{
  "experts_per_token": 1,
  "d_shared_expert": 0,
  "router_score": "softmax",
  "normalize_top_k": false,
  "vocab_size": 8192,
  "batch_tokens": [32768, 65536, 131072, 262144],
  "steps": 4360
}
Below are experts of layer 9 (counted from 0) of a mixture-of-experts language model. Rows are named router (the router's row for the expert), gate (a neuron's input weights, with its number), up (a neuron's input weights, with its number) and show model dimensions 64-95. Each number is 500 + 25 x the weight over its row's rms, rounded and kept within 0 to 999. Numbers have three digits each.
After each expert's rows: "gets" lists some tokens that make up at least twice as much of what it gets as of all text. This comes from a sample of Wikipedia text that the model never trained on. Tokens count by the router's weight.

# expert 3
router:472502474488483505480536501478489476517541489488490490470490497465477487510520524528480519503543
gate16:488517491506491464517575502510478506497479519506540520470519500514513513489515530465514470505532
up16:472488480464473494464517520525498512512449514515495575502532500528506491529531544490432446517498
gate17:500482456462475507564521514493488509529516515469475517499536467496500517521489522495493513523543
up17:473543511516487471517532525487488520518499515435479491490527460467478531532491502501494558542510
gate18:532493482518527503522515457491484483492509475455541461506491533485509466493509510482468479491453
up18:554527515534473476505459499491542523526506522523480518506476516445482473506494503515487481463537
gate19:521487527526493520537514476483518502547468518518475486473482511512528522492518487473489530550503
up19:493474460492518478484527516495546501523539503502465453497474520525527512483507476478523500520468
gate20:523543554459478526500475486501502488502523449502485512508503489533454482518492485494527517508455
up20:497495466519480536514505473530533525471530512505487547487506544516535511512470492483533478452521
gate21:486542441508504473528509515500502550498513529510520530523489485506529481524510517458514483494503
up21:511497540475483542497471487528507514476511536503468544478462515524497510476476521478471513501521
gate22:483525461498496521491494498468529451506484484509487490479552487493551472499516528522524503459519
up22:480506504496504543466467519478444448485484466492499525494476508495505482478520506520510509488513
gate23:512511506513499478537483495524505523500524543515523508508500490463506496501532504477514546512507
up23:489516500525454496530497452507500459512480481532474509461528533537486552498476534499506480490539
gate24:533496497498489539509502510546470522517521529506508485512521503513486500518505508508510482507466
up24:533520489539575517499504523458481499521474480498470512474459494474492538531503514496460493506555
gate25:548498502504557511495529506487495497499494499493522467509519519445451486497472501471456526452508
up25:478503523459513545520487511456493501512488518521486459477528533482534506473527489518545523518472
gate26:507475468464486502512505530502474459508511532492521477514484534442503502501528501508490541473510
up26:502507532488468485486461486533505515517514513522505527494522502511549483491489504489475485526515
gate27:474519496468470532503543453501459515459479480474523533468531535521515525509520528509494512516473
up27:503515485491517531470522519541494504543519508471498536512536474501542507530516473474506469492510
gate28:542493504542501496473494511483502493463517473481504486507499471459522482464518516478515525488538
up28:456507506509483491453463487469469467480416504552473470506506461445548487514479542487511506442503
gate29:504522479488504486488479461497494513542496532501515496512510511492538513488513481488524493523556
up29:502465472445452505484518501456515507529528471475480517535507532493566482482502503516522489496514
gate30:528474519495532477500491507477545517487561498486486512467507527497511512559500495514470498487513
up30:511478555498524516488558493479493448488481470484496497462530509502489537552494518520478497536516
gate31:462535491516505493524489519535468447472518514464490503520500497472514520561502515502487518552508
up31:462489495499534474507507509510478524470547544480468481481487503480523515503487525483529559501495
gate32:522493477568484467473516499530468492478518538501526551499525492541514483480546507476523488498500
up32:493505487508536476458480530502515516476502502502518474528506548464558495537487488512480509511544
gate33:500552522518492487488526485471460490453448465512499455453479476518516524536510534513538473461510
up33:478484476497544517471515464511512478502525495505520493548507538485508438507472520496500495508489
gate34:483484470509478480508506504460480526522463495506508497504499497532478501492511513492483499525468
up34:486536530493530494498522503480483550482490499518520464475482500488507473536523541482533490500459
gate35:529510519466504494512533472520526525496484470511524475498545479517509505516508543454488523501482
up35:515527544454495462514439491503485480517525509483493523481494509507494520496460461508490504466531
gate36:497477484520468504481522517494526501420479516491486529482483489472475540497507468512508448511506
up36:514448505521499516498533493465484518454468547463495471516503461506468495491494513521499505521509
gate37:506516488485533506493521485484502507522443537505512480511534473490499493451459491485481494538491
up37:477514483506465463466526537497479503505499476543514509463512508493464503492461531463534524512514
gate38:499521462496475497544576464504489464533517494482504510517460469447452548530523515498480456512524
up38:519472535549468501498498501490520482482531498522464483480498528525470526509514523489525558514543
gate39:525500498489549459537531491527464520482459525487469476468518482493465449529508498510497472544489
up39:480484468495513526461489472508529469485493458507517492500479502510530477488478549519501486520488
gate40:530531533503487501530446459525489496484501499502502504482508479487449503511503478449527499523496
up40:517502450496524487490479497513494545499450521499502543496515508514495567466514504456501496556516
gate41:554430519486447504494488502518509508515481495477468471540496484518551509519508515500512484486498
up41:532519487513487532496518513481477527498493479492496497508533481490520494543527537478519472505514
gate42:504512524455494511512530484502518515516527462489459450520521489470446516481457486495512488474571
up42:482528452500527522520463498517471479462515544493535471457521531482489493500500491478503482499482
gate43:475502473464509511503526494488467455554459496490466483540497503528504491489524561512519509484506
up43:509545486504481447495476485509502526523522526495496512458487493487506522493487492528535499464461
gate44:495474504494491508518482538478494553490512500508465489544481504512503540468545512507502519453510
up44:489495493463461489507486518488471465506527471481503505524507454495513450490527499481492548468503
gets: " of", " in", " to", " was", " for", " on"

# expert 5
router:488463505496489500490524486460499541487498507501528518501495515495506540474487498515489578502462
gate16:538527515508489508455532494484539500472465494496541497498460490524527502506572519488486503524475
up16:476488462559521507505506497508505470494515502478448518498513534462491493482524475506488499499539
gate17:480503521484531502491496469515509477456493454514482501496499500494539531478464504467505461501497
up17:510514520471523485517474490460476507545487490478468473515499445473520538502487470532500503438499
gate18:538462503490485483483479472499517515471504518491562495509488531441502492475489475538492505449466
up18:489532533550506505538536550504498530543544461521467493506491534472490525512536520493506477491473
gate19:531486557473517471493512507501485521497506508478449452520485506520492513528503505536531507486503
up19:486537493528508521498499502499493444499462506508484488482497511415463541488502531512512507500453
gate20:476520484512453483501502481510462523536520512500539542520527531491446447481534514514477486497499
up20:518506526475523492524484515479479524545449469503465502481489512506437521495544486485527467509487
gate21:450477526502485504503517486482496524446491460525546517519491497492483544460484507473510515490481
up21:530500426504496508498476526464510513554509495478468453528529509496461513514507480511548499501490
gate22:476470506496492476525509489462509517523526485478450455491506505493499474513471482510473503498469
up22:488468497507494496518491508541488520476496520480552481498483486532515503516509511494507484490542
gate23:484456533467504512496510464508512500474493512498527473542483552464496495508529424541526510514510
up23:501456504499513511515521473497494462502514488502527478515522511474477504501537420528522505505519
gate24:510516504469534474544496494510476516499503514532530521480514490541489503496497478446556492479524
up24:507534501487499456507502507538482479558513510495496484511487502462478494508568500502537491515502
gate25:495559459501524512451526470516519542515500469506533575516486509503542521504455510493485507490493
up25:500482464492508508516483465538467508497461496466516514458478514515518508551529507507506499475510
gate26:528512503530479499534532507497495506505464558485499508519444514459508522524518512505452525545551
up26:542501523462500505552463531541463506505503471491529474510506522516536475468529518481506496477540
gate27:493472497540475487565582496474513504480499516469506480490464527497515491481489496485531485525463
up27:540505482519541486506477474514449491493475520496538531492475508500467507509457479518508506491498
gate28:476482536521494487478485509478539493561539447472510532477460473480525514481495505478528533496486
up28:525488510546479492493454539509539493528528476457491482480474436527492455525499479537548509503482
gate29:524495500536519487475526480471520519497483494473490531534503515481524457485528542478489518485517
up29:527475487499502532498510488489538458498478524494532515460452527534546501438494528476508491435517
gate30:514491522537511460475451476481495509521481478492480519491502500497519492522525489509535556461483
up30:521484505505526552481514513521456480556486475461548501506497513446502471533496530489493484512534
gate31:519459500502455462460521468511505509508506453497523435511523503489491548467456476495486492482469
up31:536510486506457459488474483505513462469506473472510479490514491497476505512525446462475454490490
gate32:500507468541548508508526527556461532508506521507557467460465527504501504449501479516477471482485
up32:519491497484518468520490527479523555514494495501529459479509534495552505490462497525499505516505
gate33:501485441542492517474499490501506524506509498511481501513475492545502518466502524490482539539478
up33:492531541499550468519458514528499500464479534490531516486503497478504472497474460509499513458492
gate34:501499509523485475477498488504507536459522519538477500508478485487458510475482465482469484501496
up34:530482482542468500500523500496492488497474503503499527514487462514469507539428474510461494492512
gate35:453558532497487492492460519461500531504475507526498512487491477479465472475527513475520522530489
up35:485491505502478514503489556468543509514445514476511500506507504489504417484498495537517487487471
gate36:492503530487517526488527501512484498525486499456473509472497519490478497505505526505508532487466
up36:507489481546521501530492499523513539473487444497502503495490494510541503495454498519517490501515
gate37:473479484534511477518505462516460490512521539450516453544540472481475486487472516524491508461533
up37:536547470484488475493443510521524512492485511516523484512494522539482556527531489475551531480486
gate38:497465495499532436509484481529491503476470495491494454524474469537469516494488468527539493505477
up38:513456535497518515482495502502460522507510533510490459534506504552519500501553499514402530492524
gate39:499478449516483528480487484502440494476531508475505486526482520462493548481531504477478538561500
up39:484507496502495443486478497486479495513519506493503516503467499469508503471485524479500572509499
gate40:514498501530531454512496489486527479487503523499463504466507471493540519548515506486494510495505
up40:524546530516518522489419500469476462479479500498512539495501559526481527487502496554514498523539
gate41:490480474550482521454490492493470505526530538517491479515531504480498525477473528486470509516506
up41:527515508462506477523445540454479503507521452474503467476474519529532489531497480512533486495461
gate42:473504501495450522484546505506471517473528501539492526524492502488527526464510508482505501446506
up42:544462506530514485530515507487492487533497518496500519525541503530498483505452440518521472529508
gate43:523484451497492498481427446488461506501501518499472517482491499533511494464473517480504483503517
up43:549525510503484536493537500500526485462464506492527465499549552510517484468559490519512464536538
gate44:536530525507457522532538498455515543476477489515488475457506488515546503490530493515488505461517
up44:439446499456508493495517480498512506466471520505539497491491521481468496521492541494434492519489
gets: "\n", "s", "==", "===", " ==", " United"

# expert 0
router:478469492486513513456500511476473525490498517526493470495488499509524476496485489487496522461484
gate16:537484525565539517495530497509466529438480520495497495527572484478527545519522496507471518523508
up16:532507530554481536487497519507513535520509557472468458523514527490492553514525487539502525537563
gate17:501516422491471486512483488494448478520516518506542512467537490505483463473533516524509434501500
up17:496496545536476529509525511465503483532503490493497496535564475488514513488481524521489532512521
gate18:506506503555517504484547455484501492509503494499522502512532470551504506500493563477507473469481
up18:478497477474499474516482512497492512553456467524534496526539510500508498525540507518472523491501
gate19:538514497468504531487492463470513478475461478525467513499512572506515490510509469503502480462493
up19:521493520478519491528495513499490459516489489542476496530507512466514484494503480464508525489520
gate20:474523511500532503519516523514515499509455499519492478542502511486460492467498545484543465520494
up20:473515505520470489519463507476520506472501487504497523492524498530524495523517508495518499447489
gate21:467442503478508524494502468536488452470491488501515482502548462506504466515504516513534560487516
up21:528490491500485482500509522526510512492442508507500474522527486532529464492501495492502531487458
gate22:487496496496480513517517516520511510494530511487514489513509496498461512497491527519498464534494
up22:517486475485526521490509517459496503450491474444486519488525514498412510451496520488500501509476
gate23:479463513496493514501525514491486488489502515509468496524490521479505509470538477458501495479486
up23:556483530485461500484486524478508487481493488497491476481504531491539523535506505552493529528499
gate24:520510484463491439500500467497511468492467517509515500458498452471549503511452507509454480503516
up24:481486474473476517479511526503482498516505518499490559424481520482506477501485543543472475536503
gate25:519552472525487563536473488497505500539504490486466486496478482485485484477537460449474488526525
up25:526513531467538472472522440478501486467541507502518490545496504481500495512518481549521519493527
gate26:479449530485500485492448572493464499460476482469505522503450519503477475480517508463492497510495
up26:519497503480499502480469511559467471507487437507490539493511468468542488476472463473517522491497
gate27:447483431515483535512484447499505454502463503507494502504522509483504528500510478481520513529515
up27:536535511485495501532469467500497501488497490506497514517479508518478495461498483514466516501458
gate28:505470506499501519484483552520522528501508483528496540529521551502486496494505477524481515460473
up28:513506438497538520478463513514482519474489515528527483488496527480487538517473497529536532492464
gate29:502523476499480464489459526527491497481501539514510482478452499487527511490464512505494496458521
up29:511495480515515534490469551531518512466517519505506495497517505506468488476497489467472490459516
gate30:483445519442508517476422529476480503511490503499485468526518487451476486485487540488501548496504
up30:527536503553505496536595471515520496499497476494487537466464511552493556524496460538524449483480
gate31:521461479484523493442505508508512509466519500514530515504538517496503475495470523504484497501483
up31:483507513499511497489517543537496485516540499476472499490500522507508502499510466514474517507498
gate32:431526530490475527470540524513522522506500495507472533435495521491510483526547481520525505501488
up32:477522563480491478515517534524462527506473513519469529500499501502435508543505466519506494545526
gate33:486498543505556508433406519490501494489510485483484463492542477518492486506506479467547534534505
up33:547506496513501474487506507527498561496509511502506492472519552509541511479525486501491462558494
gate34:516513494484515493457546489500550516486516518516481507474465518513520495501465506490530489513474
up34:499493531470490481520503502485500536496514528499475528462502487552501530529473511524523498516519
gate35:491520473475492546488524536456541526474474524478481480491459516502536525504513522507525520505456
up35:497529501538455517444487492483510481503526467524520491500510482499532522496461510519493507524528
gate36:457498483475534478466519495502487531501516490551479456517498515525500455507484490531502529471475
up36:469498501501567507509502490538497519473514470492479476490508505475485494526490473441538506532485
gate37:513492490543485491502484488514491518492487492507558465481490496500483490494516455511517519500440
up37:501530492482472459473479484497479494476483503481509448498446491517447485499462476491520497483476
gate38:502551484475484448471513530531526511534514535477508474483521467500516482456509542512523492485440
up38:530474479515502513537462529494458483481511483513530479477510538563470520531518475495464523482519
gate39:522471485430503487492488502493510556479492516523550491490525504490479498489479485497510477526483
up39:496471511505479479518493567568499468551514506500506512545499445509488516534538511507458462498481
gate40:472455501543526475484500536525558537502522502518519495491510501490488511509502503481506479475480
up40:479446489547521509494500485542515497495506475489502470494484536471546488490520478498523494523518
gate41:460531487512526477464479469486533509460475512500484514542485515467502501507516499508501482483483
up41:513526555488514496487450492535527507485492498503479504540539544492488525492535538531473496482511
gate42:518499473506528469494494510539542469501500512520506499493489506539543536532548465513524469505492
up42:505527494478536495474519508490516489497514489513482557471509498502521522464467532507519517443496
gate43:515515510487547499467497450488462531508493502489517456472525539491469489573491502504503515486483
up43:482494514490465514490457540479528509505450476490512525453490517487513485497527538516493492502464
gate44:470486537507484507487495522479515512510496529562469469501500499501511538501555480473504499506550
up44:522514482503542480503554529531483509538489513469507502485498474475522465496517510478520506519494
gets: "0", "2", "1", "3", "9", "5"

# expert 4
router:500506453477467496430461509491531519533486508510505486460474533503494523471508523511468523541499
gate16:515549506496513520506518458499530542502486510534454471492505539514496504478502491495461492556551
up16:530460500487478486500481543458446462476479495480545527482519532492465453530513492518470489478462
gate17:505535504523487491504507481503503469481523460487498517524499465523483491478480488518485470505513
up17:486495444545485504486475512474469492545497468500541524527472536532481533525467517495502459483490
gate18:476504469497526519534486485481505461495455486517470516476499505536484486511474490473511531473464
up18:450500494539490493470511501483521518514502513503544518496505452487489499494482492464508484485520
gate19:485482490540514536482502492488534527500521495514500506501501483511475525467463446541501514474518
up19:500447491494504530490502503478488509480529537508491526510507486502509516486473484518508493465500
gate20:463497472480504538523497498476520488490529515457552543469462535497487495501501553481446494491497
up20:451535532446494491518487520494505543497530496464504515494467493534511507478509549488463513508511
gate21:490455501502471465498502496455533486497492526483534553519494487455518497464588458512482537502479
up21:470516465470484532458526504469543482503483478517467526486455493531503488484459522546493496512505
gate22:512455434525477520476471493501498516549544481528481485453506463538475536490486510488531491495518
up22:477473510502504486497492538511507469505493548499477529533528498496534484507504547492505545486449
gate23:492507473484496493516480506563463471500522482526539489537529537491516533444514526490540554504492
up23:531487522523478522440481475474482521542457487517482478471495535494503493522494497500470493505508
gate24:498512442510514492506502567494519537467504512495506514472538574502462485522497486526527492451432
up24:500520465469525470515547509535503507500481549507470529512533528524509491530469511537473478453451
gate25:462506489477506555521510515490496553473493572528504501472534518459491485479466522473525488465452
up25:454542526498511461488478508525488527515501492475482466506564456459489525525510468484497511493514
gate26:501530496459497531484513488538520476497496486506468494487549516535517480519458494445481556523506
up26:510504495445506488533491509533477524521515493511470506488527513497454475522533513477480461516507
gate27:484471504520526507519472458461507473481509522480543512488495557475467518528487472525528490462503
up27:493525517530457502495504495501466460497538507530502541503493491499519564504538509538531532530506
gate28:540459485505519464514551507511508487475490557464535516467498535474504516534503508448548493466479
up28:480525478489487493499491497492510476499519507465506482483566500494498503480506502484527506475549
gate29:530499491502489462457510481420508514502528506505526506473517498542484487519477493503474472470471
up29:476534493479515483479523508527500505476499488526532462460491489546492501499543504514464493478466
gate30:512525500482469485473494495458511502446483483470504491477459548495519453457492523480503483521477
up30:504517493469503515525487480440498534474528511486498515481513474508537544521547474525497500527502
gate31:513508461523511515455488507496486477535504493493463517476497479554542518529496490542522493566494
up31:501497454504528476517507536517535459520492496524475553524518478507494501503493476482506547493486
gate32:500497506531460492487486505495499507463475520513461504491504491522513540511538547508491495467504
up32:520546520529522515495481505467492515499484500489460516478519474508498500514504473530484478528484
gate33:519506481496465463548509476487520523500544521538526477509507495465496520498547543500521526503525
up33:519469505515527510511526484512490509467476484454500540532499516538489467509413470493474484524490
gate34:497516520486496525486534498474529467505483453481535556489544528487509458474523541543525538522481
up34:502522548491523500520524468503508476528515524517495450472503503490514489502490470483487518490505
gate35:504503515466477444502496543501521492496497529527510494457451480523521516502459501508492522503483
up35:480486492524493491436475475517501524519531529520518524445477517535516488494520484478499532558476
gate36:544482497503502500481482535490525507493530524478508496450509484491495579470477486542504518511486
up36:515480504526501487461511523456496491531487510466464459455505513515516487478497485512482481503476
gate37:487466492465506454476539526488504488511472524510434488508506472497511487466522519481535541481499
up37:502471516539515509502530495511523521500485538519452525472503450514505503506476499525565487471531
gate38:472492505546470513458510489505532485491481497471466494501548520561468491509517524484530540479499
up38:449516497494502532460491535485528508452530490497518528496512544498485466528480449518494506520486
gate39:502512511523495550480482499519506479540496516484488524495518492470485499512485502472462523467487
up39:443530564498489500525490480428550487473514455455491522510501466494496467465520493480493506456524
gate40:506563508541502492513505520515482518498526497539462494505479516521454539513479566468427461500494
up40:511493484476511529452484520515494523508496529525497540552525519512477472465506476466465480472546
gate41:481488513469515472502473534510497501506517557505467499490472522470538496519456514532516471471505
up41:496483508484510498524509502515469543487518485466489513484477524517472509475498458541496527521479
gate42:532527527487515483500525456517489510509500525505480445441482508494484530512470576487481483531553
up42:516532479480498516489544481528509516541513536495507470531471506491565505477519515516491513485475
gate43:498495496530512472486504504489511511497464504495531505556465511484477511532525511491537461494525
up43:484511494492489465503451479458475465529445467482538524499499526473471468481512467508503500470524
gate44:493481530480534484483513531515493565514504503508547450511512510498455481499502531519452499447518
up44:545524503524484498489502491485501439534493550468482509533484485499492538526459475469507480487527
gets: " ", " S", " C", " P", " re", " de"

# expert 1
router:489512487505494507513545530489485520540501485511534507489473515449478505517540489493506522541514
gate16:493505487538549482514522455444508513480537481520507499503488515509476446528440484440468474449520
up16:494494492468515515455475495512528467529470474545482490530485491478499536450527470557532515515480
gate17:488516436522506498497526479513500497514462508479481473483467523555519483451514467517480456507522
up17:536489456510474497446474486485542504492483482502519464527463510520521497525518529500486505511510
gate18:516473505479491509508500523532524478463483508492514457487511496499531478499450484514495458530495
up18:486492527489485479522480506491478497504492492506512529492446506500483503481524521542494484522459
gate19:464503469456517477499511489491530507555479513490516509495471500474507532520513541490542508517532
up19:505467539504489500469528531536479504532471500513512523472525521471563489540472476488517504511481
gate20:500461447496547479515480517486490487532547496498504522494486505490460453497496522508508500474527
up20:491507534530494499474481494494498483487502509547468516510557549518496485490475501467527499513534
gate21:527497494524494510487497494487507476518499488508496445491524471543511513530508499461510483512489
up21:481501502562523517477510533539507487515467498440488467489498525537493478514498549508471480491507
gate22:550494539470477540513531522518478477503528522517506448493504501489469479484534505467512510495506
up22:511503560503492525464487522479519507471548492480491490517459466472480503459503473472461520548512
gate23:504511517474494515518490470514522483542500499557480506508487483486549514532502543490566521529534
up23:535526497480463489528522521518529531488488486534502511482537496497500540558547456491502504513485
gate24:525518489494490531483481509493510523524570516478519464495499488435508455513493516516517478513540
up24:525481497488506539494496499536507502491482573501518505484485526463503491496536533516523498493506
gate25:453498490500487492505447481498510479495511460485458486515501521511483473539534507495503559487504
up25:472440511481520504485475504543509449475494512534481494496511479485486483556513462496514498463500
gate26:502445509491514482461475532511547473492499457501557505507497535472492501544516543469538496496493
up26:507476538482477479520493444474504513522514473484491464549540504527481543446489525503495506527513
gate27:540481509487496521484511457515463462504521515507490532490531515522504514486511488504481471485484
up27:533524474489500555490555494526500496488467488510519469496519520532494503479484479490496507499541
gate28:501528499497521489448447520479527543486497514490534546499522474510474469522505467503473443537488
up28:481475446503469529507512511485528528499540504528517521500574494489502442510480473517502506546499
gate29:485483465491484465507507456531483486485502474515504521481506516521507511485499487532520522520512
up29:501525510525487467474473497489499503490460512519453476503494482525504506511491474530474498420461
gate30:494506531414493511475481478481478499446508482533492438510486513508473518480470508445517536507530
up30:492493507467509434503537521548474544480509491506519466466540472479527501495472479476541508511534
gate31:460519422575516495502546512484527478516474540540526513473498520511504490578504513521463488517517
up31:478482526506495526453490481513473512517521526498522549476536493516537470511520520481484533479487
gate32:475480484485519484500514534485506510486507535513527502477507440500498484510493562465504527477542
up32:534508504513464513536512518495543520510490491495459507506491502537484514513487483450507517523493
gate33:498481518530475524534478460508505510492556526499481494466490534493510498508485484500465515527490
up33:529538475487480493496498513538514502516427485483476509513527481453510507491514529500501499471499
gate34:522488508468538496462496478497499483516509475489420499536523486532517486511552469488505513506476
up34:501500522510491477521505495490526480543498459490494498570495514494513494513498506504491473460498
gate35:525485498513478489527531521478495518484498506503490534446519528519484521464510496484488480519503
up35:515472508522461465486488504493493502445511441534547513512476424455455478530507508443495459539433
gate36:499469493544484531505501513532465536490480569525517470480509500499491496488512508516470515521479
up36:476479495523535521492529515521522517532501570500524522508510488486538455460494522509469508527517
gate37:461480520505489514455534491485503456497486525544432488473480547464481530493514471544493482511520
up37:473513538559465527540457469502474509526528483520518506496526532497512517507492510490497514514528
gate38:548502521512503519499487501484548502546539479470490481485520483500492464490509519475547511509513
up38:480504489483487530530488444492516470522481529506514509460467534523494530549473513532519489491468
gate39:520467503524494531469531497451542495512505503473508486480531492457518481512502494471525499514542
up39:498473491497505490533487527504502524491491496488481476473528470465498520504484515481477484505521
gate40:498541461546488518463547486469469491533508506533498478516496493522509526559481485531472492522484
up40:508536515510494475489449556503507543478504484483532549486484503478468490464468501522509491526501
gate41:517485484510522507545473500514514504502516537483513527491472470504499521501478504448519524514549
up41:494504493524469481457501498466510526474512501517521456515518492485492489463531458500547551524536
gate42:531517447500517520489508476516504471486476489492541479467521433500487486488488484495513504487487
up42:492515496474493504507472496533507512495487517488465501504479524476507482481492478491519515512474
gate43:475492535526467524522484494523531470481497446476518520478516503498464530469462475511498495518511
up43:537481492503472521469509451515475538511490502512504513469485465550460525523503528529553440481491
gate44:508484484487473509454495542538443503529501515517513506478495498470477539495488487502503506554507
up44:471484444525508490500479487501548549528522476504479534513506483467567490545531477508494507500463
gets: " the", " a", " The", "'", " his", " an"

# expert 6
router:479513510478459536499491525489472479529523458519504495468459505512464505538511502501486509529536
gate16:470520524469494519508472502472434491514510477515505523539534480471457515456495523477491501498548
up16:571413477496527484477535480529488495516469501507487507511489514501504489467496501542500523514482
gate17:484489568459486520489491502518481543472480523484462486507497496512485489521515511485507482521538
up17:553502504486531528505434517474500490496499479486519470516478492506525538506524510503499552533462
gate18:574479553461543461503510485413473487527498461516532465488493489511470521507510486505525474504423
up18:533471493507507516484495505484539536460501468468480515497545481499527509524479485505525482528506
gate19:473454494543472476484467505522507513482488529542524518533442487499507465504523519507512559522498
up19:540490523475483485483509515528466501487503476493501460473539479513503505511533544493479515471471
gate20:467479487514478441510464490481516482559527527535548455505470509469471487501533492475534510511512
up20:510490487504486481467476484477520482535491506499501477469491501513450555474494546485504493490547
gate21:519502509501507498511502527521501521511495486502466491511480489545514517504506522466513485493467
up21:470492540549492474547546558483458527501507508486492504471459543485490482511506518510462500506534
gate22:483486505479482499516464484507475483517506495521466542466459538479508511498463485522464489498532
up22:480501555519529517477532519479487530518492521485498486491530487496462445546448511469531519494514
gate23:526523481444485497475487487533532502505485524478467485492512491505466491521503501504515490474522
up23:510502479555523507537502502537495457504518471513516519479486505518487456503526560500510521534473
gate24:496527480549532469493497499543522474475539489470489534482512481482494518545500496486567458482497
up24:506534496517466520494511521541533467514497495518480488505513471555485503519485515502498474496478
gate25:517493501491488512488505518471509495539502479457488496484495493521453490509497520477481507540513
up25:510477507506469513514508484495536501512517496439498523517472511497499510502476512484498445504492
gate26:513503463525497508537506487508448511512465461467466523503501516496482506517556488496545476493472
up26:521533477483494507461481505513485489538542503520473491490474492525489471471482500460459512560461
gate27:571456481514527520465488511504464453510461483530486474484486499515483508531520550510455500459487
up27:571466483460527506505483547486450494527437486503459502509562486449476486517540511542482495507496
gate28:474536512508497453549462488483509492469510522509509493504480488492542513511528487532495478464523
up28:548461538514489506496495505499493504490495486537514505452521505493542515501478534491508522527484
gate29:494504508467499503526547525522456526498450473537460467516471498525473484514511518457523500484521
up29:497502542458516508525565526454494495488502475552492484486487506508451460512492474523485537464514
gate30:492495537555516514524495506478520497526538462506523540452517549485512534493503482487513480506491
up30:511510497458483474509498490516483505495494520528458438528484515512492451504477548485464515502505
gate31:504532486519523530495490499492520493494498493517482527471437547531508475529463512502472486500458
up31:492545480480547503536496508547550523490485501494531507498424490494497542536464535547521465485492
gate32:491509503473497522474508517522518521491488547507463464560557543487481472468483523500451527497493
up32:457525505505502512494505512486520526508507528512529494498467452474489504489525504503533533504521
gate33:485497486508492516515513483486477499477513487459499519473482509487513456491475521508484506442485
up33:490468440510520516525466542518465512505487515490474517506512502506508491495486544466502483546481
gate34:553497492496462521492517543503498515500547536520512529511504498485466501493468483537549499486503
up34:505528501495522498484465498480492528488529473510492541500459492491516450456549500493473499484542
gate35:517485514494502479480476500509490529526482451509505504496486460505506530456487527505485518518523
up35:456492513575547531471520488501533496493506465494490461463501459524470500489527510517476483504548
gate36:517533473499529532469508537463524520503484528518451510510508511525494516507488489476514574506482
up36:507503501497502494471512514442506516500476502478525549539465461480527479471488495492515497481479
gate37:562508516500472496516532504521562531518507517471490498546535498470536473507466545463494526488507
up37:452534499505501498527460522480494505445498511514478514499493485471540499510483480512512495476529
gate38:455520471486536511535504485516519503498517523506502506517495525503516550514514477470535545494508
up38:503502493484505526527537511508517487528502506490461516512450468519502514512516500493458473528495
gate39:516493480511474527474475449530500514486551465512519525493500467496563504461482520482506512507534
up39:503535512466489498538486522464492465470501529492500495497497540484493486547525451484546523506503
gate40:507544541450515481548486506495496528441531529535483511510526487474500496491545447512493510486467
up40:497502446499544454497555457536494484496452502499475497488494495516521507526504511518524457507507
gate41:497516518507441470512464529530509492531480494506485534467540514489512458476515460516507456480516
up41:484516506475477549529492539503491499527536473538498540478568474447514429472509476537505464471525
gate42:482527477510482493500496493520511471547473553529507530476485526483527507514529511533479471491514
up42:501479524458504495487471486491508472499497521476520469511531529530482498478491499485449491479506
gate43:531520497497440532509502490479502514511507457487499499527497478505478515508511527494497458507514
up43:511486507458493481477520491497480478466533458483503519573514492475499471492463508510489499524489
gate44:512488499540491523478457506519519515495493473511491471518490527542478518527456522522498511528516
up44:485462530501506521508528502519471496489462496506508522473507529492534494509554484502500520517450
gets: ".", " |", "-", ",", " (", ":"